From a checkpoint of a small mixture-of-experts model trained on Wikipedia: a sigmoid router, 3577 steps.
Below are experts of layer 4 (counted from 0) of a mixture-of-experts language model. Rows are named router (the router's row for the expert), gate (a neuron's input weights, with its number), up (a neuron's input weights, with its number) and show model dimensions 0-255. Each number is 128 + 24 x the weight over its row's rms, rounded and kept within 0 to 255. Numbers have three digits each.
After each expert's rows: a language model's description of what the expert responds to; "mostly gets" lists some tokens that are sent to it at least half of the time. This comes from a sample of Wikipedia text that the model never trained on.

# expert 35
router:131113134100172143144124114126138118133108130161122115101094096105099153164119107140145114103107120122110134126130149141102170115119152123161114097134129168095100149126113095116107111094171141082153126159124136116126129113110140099115116093080105154121139105130143129132119151144145142145081184141163154181139130112087116108135164132109101102164154099168120091114141136121124127144105145131130157134139125149099125116137171120124109176135176118146149156184087140127140141153151121144161143161114101131103097085088095190138113114091108155143129154122142124091182134093127143150134124147139116102070158159212131126122110170159123154120101097102104138122113118137133137080145136144153103158141136136143122162103136103133138096148149116154191141109133146145136173136123150
gate1:134156187084095148136151094137129145089138117154154121095136139084128126138111082121162124150126162117115114120134135146107094116160150127118120155146121134169134143142145122136062143137109178122103129100141147148144174113161115129152089148153147172158170120158123143129133110153127140108075128132101131166143131118106117142132119175098099104176130126118115091132106190131141142109139140107161119149084088112137120152146099125140119158110144165151077118103131157130099167128136118083126119152145133076082089157142148159110124141149111085138119134150142106173144126137162155188110137165119125154139146157122133160120124121123136106111097132125150114131130112100103148146125117091118152163139120149143103110158107166146116118107136147127122155112119055186101123112154135
up1:121151133104146152110084127132121101127103108157136154138108179145135151116156137147142134181136117117129176125140154145155071131190116094096142139103122153096105144096120148140140138144130130163127123150107119066121114114113136126130139137136156156138117152109125176105117160129133148165140147118127121087116121138077138136086162097116140093160071117168167086149097171131095124114111143113127122078108155152118125111117132114161107104123148126092143131142129123134165124157126137136136146130131120106107141124109136133146171089161179122122102117124085156138099137099154145149095133108108076115134167087121116152118160119178160115116117157172089111116142158128140148100170130170148151102163146145095160143136152110143135128118155113165114111146117158173110169169136095
What it handles: Unit and measure words right after a number, such as km, kg, ft, cm, ha, years, furlongs, century.
mostly gets: "km ", "kg ", "ft ", "century", "States", "})"

# expert 11
router:130129178122164140119111099121132131160098123118100181099101145128163097128116098132103175087142095104150120077140156165110133070128155172102141132143092147160139122111142100107120153113154141098142110118138116169108130126077138115116150115123066092147110132140160135127145137139151165144111184144136150137144131093181171133119116150134093110166119103095144091124134162140154117155121135156123119122136112096147131179132149105070118131119109074104101128115111151110133146124188167144131123148105116131082118093141129126139137143119101091159099135129138114115135162139172086157112136108136116110106118143135127112116094149139120127134099141123137131135126130144113092156107130131119120140148170148150163102113176139161128104091129078104123149074104093151145141160166139
gate0:128142158136139105166112180135069112169143121128155114156126097131112136128102116126154121108116134128128141172126176104148145130172130145155130120124146149125085156132094149096119143108151108146113098144125099144115123131111146087111141117098068155102146142129124149114115127121123137117144169099137111121140130106127151104202141118133140122140175140163148153111115144128123149154128124136163108148148077110133150166131148136131171094121112114148125092125138139162113119129188097092161071108090082146124098152151085134114088149143163108137109122149103088164108150098123144115155157128145108136126115102156124090121102134124159129167116095143133151141115100173115111135149166108121112143135131129119089150112127085123134107127110175173126168135131065141112081067107124
up0:126142150101149099096131146139125130103170090143135151116130101092104083122193135145139103122166156108118116134131093126150129133103133132146072124147103102122124093103176111148115131151141151102144156155121107116157129089108159104088117129142144113129143122117108178093118126145110153128103147104164148096119144142106126132112131147144109108129123140150132167127133110144136118111128084136117095174148104122135165167097092137180133146130147125117171121160177133144123132146150139126085159126096119144077131129124123124120148156150119145099142117130099110115132127154070147093145127117131082115124151132109159115130177099122127054175097062137126158126132165131118140146138123161152092091162096098089108130095123108176151105097085163145119140154109131147106079131116127
What it handles: Closing pieces of proper names and terms before a line break or comma in lists and infoboxes, such as Fellow(ship), Brasil, DS, Hinchin-brook.
mostly gets: ");", "tick", "United", "Boot", "lex", "neur"

# expert 39
router:154136115142129152152146098149160171160125172123108111117122087135106074126166098121132099119134123140138147117146122083133146142158163152133112128136114117147105112108154113140130148107106146153147111173139073156135153132087145129094100130131091074095168147151133143141157160128128112152138175160136146145149118152082093185162133154104099134131145104109178131160154138168127149104107139105116119136162133110149140107121149129133122138135145111150167148143117131086094101097109175098086168129125135101104104093097145123091165115080130116140109111140132139099126146136142143200142115094170105124122115100145106135127114152079140088099118115106142099126109131106122141143110192161148129132139117136150106135165169129152121165105109112105166133157122110141159137090120132
gate1:106141184109120164145150103152132138112142111137125105102128158105112107150118095123188127159139158135114124135126161144089111124150131125133124120151112128160122139144144132136075143109057175113114139116148147160115163114121127120138113141138129185153168100141125137160133080182134119110104143118127146174128095156121134107137101156104132117142115128120134097137116210153125175121126127141117120141107085107141095165124085135139136159125137170144105131105128160118107155131120112108126132160132162117119119173153120179142112165113124089130115160169117111154092126185170151171136107162143119164152150157128131167140142118095155112121101135140119107123112099106118143111105158095125128171142111136133085093172110135133124134122139163129122167126110063167097104108145125
up1:129143129110150128122111129118123077148103075119130122122100145153138155138118129119137117172151115124130156142110151137162094115193116099093130162103141150067116134135120143113132134111150138140128104160133106076140089100115176134149157158159165154130157181173122152072127161138150154113140150088134129097121117119103122122101148084111119119138087146121142128109106148105082128133109142112118155107090117128132112093144128133171102117115161119103116160128137134133148130142142134150153173102122148111105154111128130160158148078162142123113142108136080154116109109094134136152079144117062102124091187096126126138128177126151147110109138132132098113106136129125136181113166134166180121113144123141072132119148133128139122162109188123163116109141139150148114132175125129
What it handles: Short middle pieces of non-English names and places, letters like a, e, ke, ik, ara: Sz-ig-etvar, Sp-and-au, Tsok-oun-oglou.
mostly gets: "ke", "ik", "ara", "ah", "el", "ai"

# expert 7
router:145137157118167165147125101117101153134101113147116120130114122147111136142136112131112121145118190097143167120133174182147135136143129142138111123120148109183140109098167109099149160132139117095112164181130102148133136102094148139137113097136155111147169163161089137148102142147112116136103168148157111144134143144154092150172145098139170085154139100103180073108108100132136126108146158141135121089150129165090130102104114116140120142088120106096150156173126106125117150157123114149154087135142131083126145120162158153132112141124126132113113143123105168118130159111156111136143096118153081118141107150115145135142126125157103116157154139136129128114108129085125118162085156142113116127095098111156108065136129197142122167136131175109157144134161141171150100167144126
gate3:121177169143146143072109112101138115104171110110114062128117106065124134105124154131120158094103129128129132175147138154144154167092143154095116144114111127146073093163144160093111099140107118130123123114123114073085132110113122115098131113149120141142112097116158111115120124109117108150122088140178157106141161112147145145157144148147093142119145098113168145110151128130171117159109132101109144119146108111102119127177130129125112100121127144128115108158136115130148130090128144101160107115127084129123091156150128139090142084120112111125137138135137136115156112164118146086114109157160151139082061122088136161151130151109114117111133139093150148123154151093123131114127108115136161134157101132103121083117137153096169098169154146112133157093128168109182174141127093
up3:088130114130153142108177130113132092090114140172121123127129134115130123157169155114105146098140092105129069087119099100146134089125072115132151109100097125123100172135121157129114082100097128145157132105167142113080177129119155112123165118176166146133138131119103090111131164111124124138116149104108136077123172094149114116147114131175122119115154086123107158171104114129125111159109122102116155110141143154107174120116083113142114140100113153120148121132167157121138116149109120137140099126131112134103128107100089130139126114125055124104125145121154108162064091097088115146081117166136117098121092102116104170147118147100178090086126121117114146108151133122099143122129124135107103143144124122126151120117085137145126120102152119151146098091117092121162147134118115
What it handles: First pieces of verbs split into subwords, often prefixes, such as dis, sup, trans, under, con, coun-tered, infl-ate.
mostly gets: "dis", "sup", "trans", "under", "comm", "comp"

# expert 12
router:142143116110141151154146109127133176145066147156152126114107107157142087112132139148170144117113147089081153096116130147127127185126129153137121151173167123130131152111113154148123133101129097136119123127127128147148109086115155092097171154135106133110095163165143176140165116173125149106124163130157109165161106162075124122162099110151176148153157118120126118175127134143131140062149125136114145108151146146154110155127138163068123166173122086103138114133156114148118120121165126142131141161113131128124161142101152198133108098101135135170117103172141103140125120101150138097128114099167139117121133165106159119117110142139141124134120105114141141126118080099148133147118096156154130108141148118148120158097149132198142141142173096142125115130101113154145118133138125
gate2:083109107127108168101140103118122131091146098114184142144105113125069115115133118117113073131107155137126092115127067095117150130146114126123157134159109137115140140142117119140094151161117146137113110100152150092146110133146165126123086129100136133099119137129135159135159136125115110130128071122124146138179092145141143161155103107105175110127138154135123127128151073109163117178110153137122140127109142144116130119152111129154112136154122149109085124171126130145110191089095154130133132137111133136120154110076098165113115078140093122126118168161127129142145178093101150132148103165118108150087153126164140058132068132085090094117121146146103128141171119151095121161152138155162117126143129113124109138120119122168144141141100166147089118124096134134165138129113124
up2:123111117130131114135148159173119060107124149162078102143096129140128154121085133141137124112132130117136120161125166130128147110134128112108143134139107102160131139110137138065103159099125126090112149142112101144131145073122122081096100123123126157178146141131145167157151142107134069108183175190117127134171123153110149175161156119157101105164133154133143075139103136120115150149118160106102123128125131148138179176094116138154141155124143099166118135145081149135123141088106123134093151118147138158150062179101134163105179096120151155137076099113132126142088159122135110131163112131144137151112125111118110089122130138118122128111100130113122138163138152101158139140170132130145087114123126098154129108130128126161128148120115126117130095154127126084128132160124125
What it handles: Nouns and word endings that close a phrase before a comma or period, such as season, years, club, plus However and final periods.
mostly gets: "However", "century", "season", "\".", "however", ")."

# expert 24
router:123113151075150154114138111150145116171143149180101122164112126124111122104134110127154123140126168129082142082128126137149130096144114146134129128112079149092131082113121146130048151109122166098134065159159107134153131115107154077087130093128090122109108149114124121120131162177169120134147152137146148095132123147157058164135106099144154103117143100115134120117144113133143112135094149100107111130122118123132179111171135155142133171134151119109150126099108085109127076131150146158189140140125105094160110132103085142145128120109138112147122133143124144127109148137124147145157114105145091132089095101101067153123134110117156120145119167155146114150125140097130117174101092142129124130175156131129101126121142137140161134156160090159170121131133143124125132156132116
gate2:094104105165113174111112096144118146078142090114182165138107114143109128098120121129111078134092158127105115095125093090122170121138112156123159108133113176102153161116126121140122165160119137122123118089170151078127140140130164150129138135107121144098112132145146154141145130126132107123132067118147141129171083140131135152160125101105161102148107142155131130130160081118182133149110137113137132147127151130130111119112165129136105129148111133117100121139151124130108175069088139132141103117141155131108148116080105146105136110106094114138143147137148132137133151135111143101153130177124125162091160117148121095165086115101094089106125156124100134143188086141091130178157118156152101128133109161117104155119122118159136135149075161153101112157105158140174139108110101
up2:136126105116164095146161152170128069110098135142093118135112130148115142122089129143114099122121114094183101146144164106132157103137105118123116139171103102167131128108135146087123146111134134095140121128110103133140134081101136101107084147112125122164145148125171152146139160099113086127185146183115144153153167159102136167149168092124115120147130150131100083095137098145117150138123143104105094117123116162133165158130123147157151153116146085170139161140089144134127153068102121125138142107134121161129068160115149160125162114126153131124082100125105120160098159097120099114129135117120136121144116128126131109143162180121127141087120153134179121140125121096177128153151117132155095122117152100115132114141112156140125166105139130084145083132126112075120097148122111
What it handles: Digits, pipes and first letters of names inside data tables and year lists, such as population figures, win–loss records, and cast names.
mostly gets: "Pseud", "O", "P", "I", "Z", "Mi"

# expert 55
router:120133184121154126181135134125121123129089133146134141143128148135146118147145096121123176118167125125160162123124131144147169103115146178134094124122139123143134159096146059137135158098161115131154146110123131139123124122113168102085144136126093118150063139148124160104097115156111163149118165128129146153125119131130100132114085153113125108118178121090139103087123121152131116120131144142109171162111167142139098131152154173086145132097096143136138176121113096085131102102141144125151103138141106101115096158135091155112131107112118135188099112153134149148158129128131123153183070078132124088103133063147131124112137155083141083151095139081145108142106125116137113162090126142111107134148172134119145112113153134137150167114133081156147109134116147126118147144120137
gate2:079105114154119167137104096137115133077150118120176169122102123148080124113144106139101089111097155134114109118117082101118165102136131172155146120145118131109144137132131107147111140152114133139123121107180141069135138150122156116090115132107118146098120123148140137144119138113131106148136086104134142149172093135142150156164093109124167118124120137137137133117165085110155130190122125118143143154117154143145151095148123140148081136145129148106089103157133120145103178088096145138110110136112154125099146129079114151088139110142095130138149145151135144150124151149115158104148100161113121145114130111155126076155105102099095116125127145165103138117192111153095143187169124175150128132156115134115100143104128130136133143144107181168084124153123160116168156115083110
up2:129126109131135111127152156168128047136102141134086107175092134158110153109093133135109100089129116118166130160127162103121161093140116105124129132158126083157111123112120128080100169096139131087097119140110124139105135083095127085121085140101098134164166154102134166129153142101110083117172136179131125146161140155108165161163152100128125096139160135131133066112102135090117139146089186134120101114133140141110130173107138121147134159106132107168117161151106145119137119081087116139116146125176125163128069139097107133135173126132147162119087094123119136119125169126153090107118116125109131116154122129117094108134154157127120095129106161122128144149120119121165137118141131146169095117151129108124107129122119127151128150131094102090128104155131105094140116147124107
What it handles: Word-final pieces directly followed by punctuation, often foreign surnames and places, such as -bach, -berg, -ev, plus closing === heading marks.
mostly gets: "ville", "000", ")===", "ini", "ka", "berg"

# expert 13
router:135106157113125129145157116155107114119129148127139115133159124124112104138132090138156115118122131102119133116117142153162131106183145141134124124148121143108123134102119115134114119105123118127081153131123132124104079126101078087064148107122070137127127130131170124133092174153153173128137160126151131142139134125170146123103087102127141140110139089113131160138150177111115151160128187159088136155168081147133099118144067169123081118095151105104148119187123130133124091099177094142185150144131111133136118120129106130133129092128114114124092134202172136125145099107114126119104133151164130102101100126130102118099136117101140127135145095116159115152091132129061125145108171151120136149164120137153128108135136108126156162149106118084125094121109137092113176115104132
gate0:127164143144113109161150124158087122130131113135127110158117089134146137121104105147136147095127103155132106149129173122152120124178149143167120127156131092132116136128106144108128159133168142136137101142103079136099090111119130100120144149104092141144115156119102133133134150125132131106172154139112113119139139085119141119168118114141142132147168117140152159097137125142151148127097124127141122159147088109122161145137136124114187099106145128119150074119126113159108111103213086104104076140057102200116132143150112136121115138167178118185111106162147111162108131092120149125165136125159112110150097070154109071111127135108137148154119114139106149159113118164112134143146155135128128143148120135112083162112103127122106116138144154163138145133117091112121105068107114
up0:118138132119125105125148114130147125108146108139132173146105104078102114117162140159138129093157150096115138114156085091156159135108135127149101121140096108133101103117153129165114131148149165133143150159096114110114122104102155109076131122145164111092134136126137182106100115124117150147106134117188151082139134140133144130133148143147118118156129151140142164126116129116118119122133065159121083166115102129131146155136133124178130133149140122129173150136150124145108151168166154126071156119091127141049117121098145135108146149134127118087138124135097093147128138166103144060114164084114068118116125116110137115137165111106130077134099107136114157126139135124131140140128101139154099095199114111117113105114123126191129092087100167140121160120107131135112115095132134
What it handles: Final digits of years and numbers, decimal points, ordinal suffixes and coordinate marks, such as 191'8', 24'.'1, 87'th', °, ′.
mostly gets: "′", "″", "°", "th ", "nd", "_{"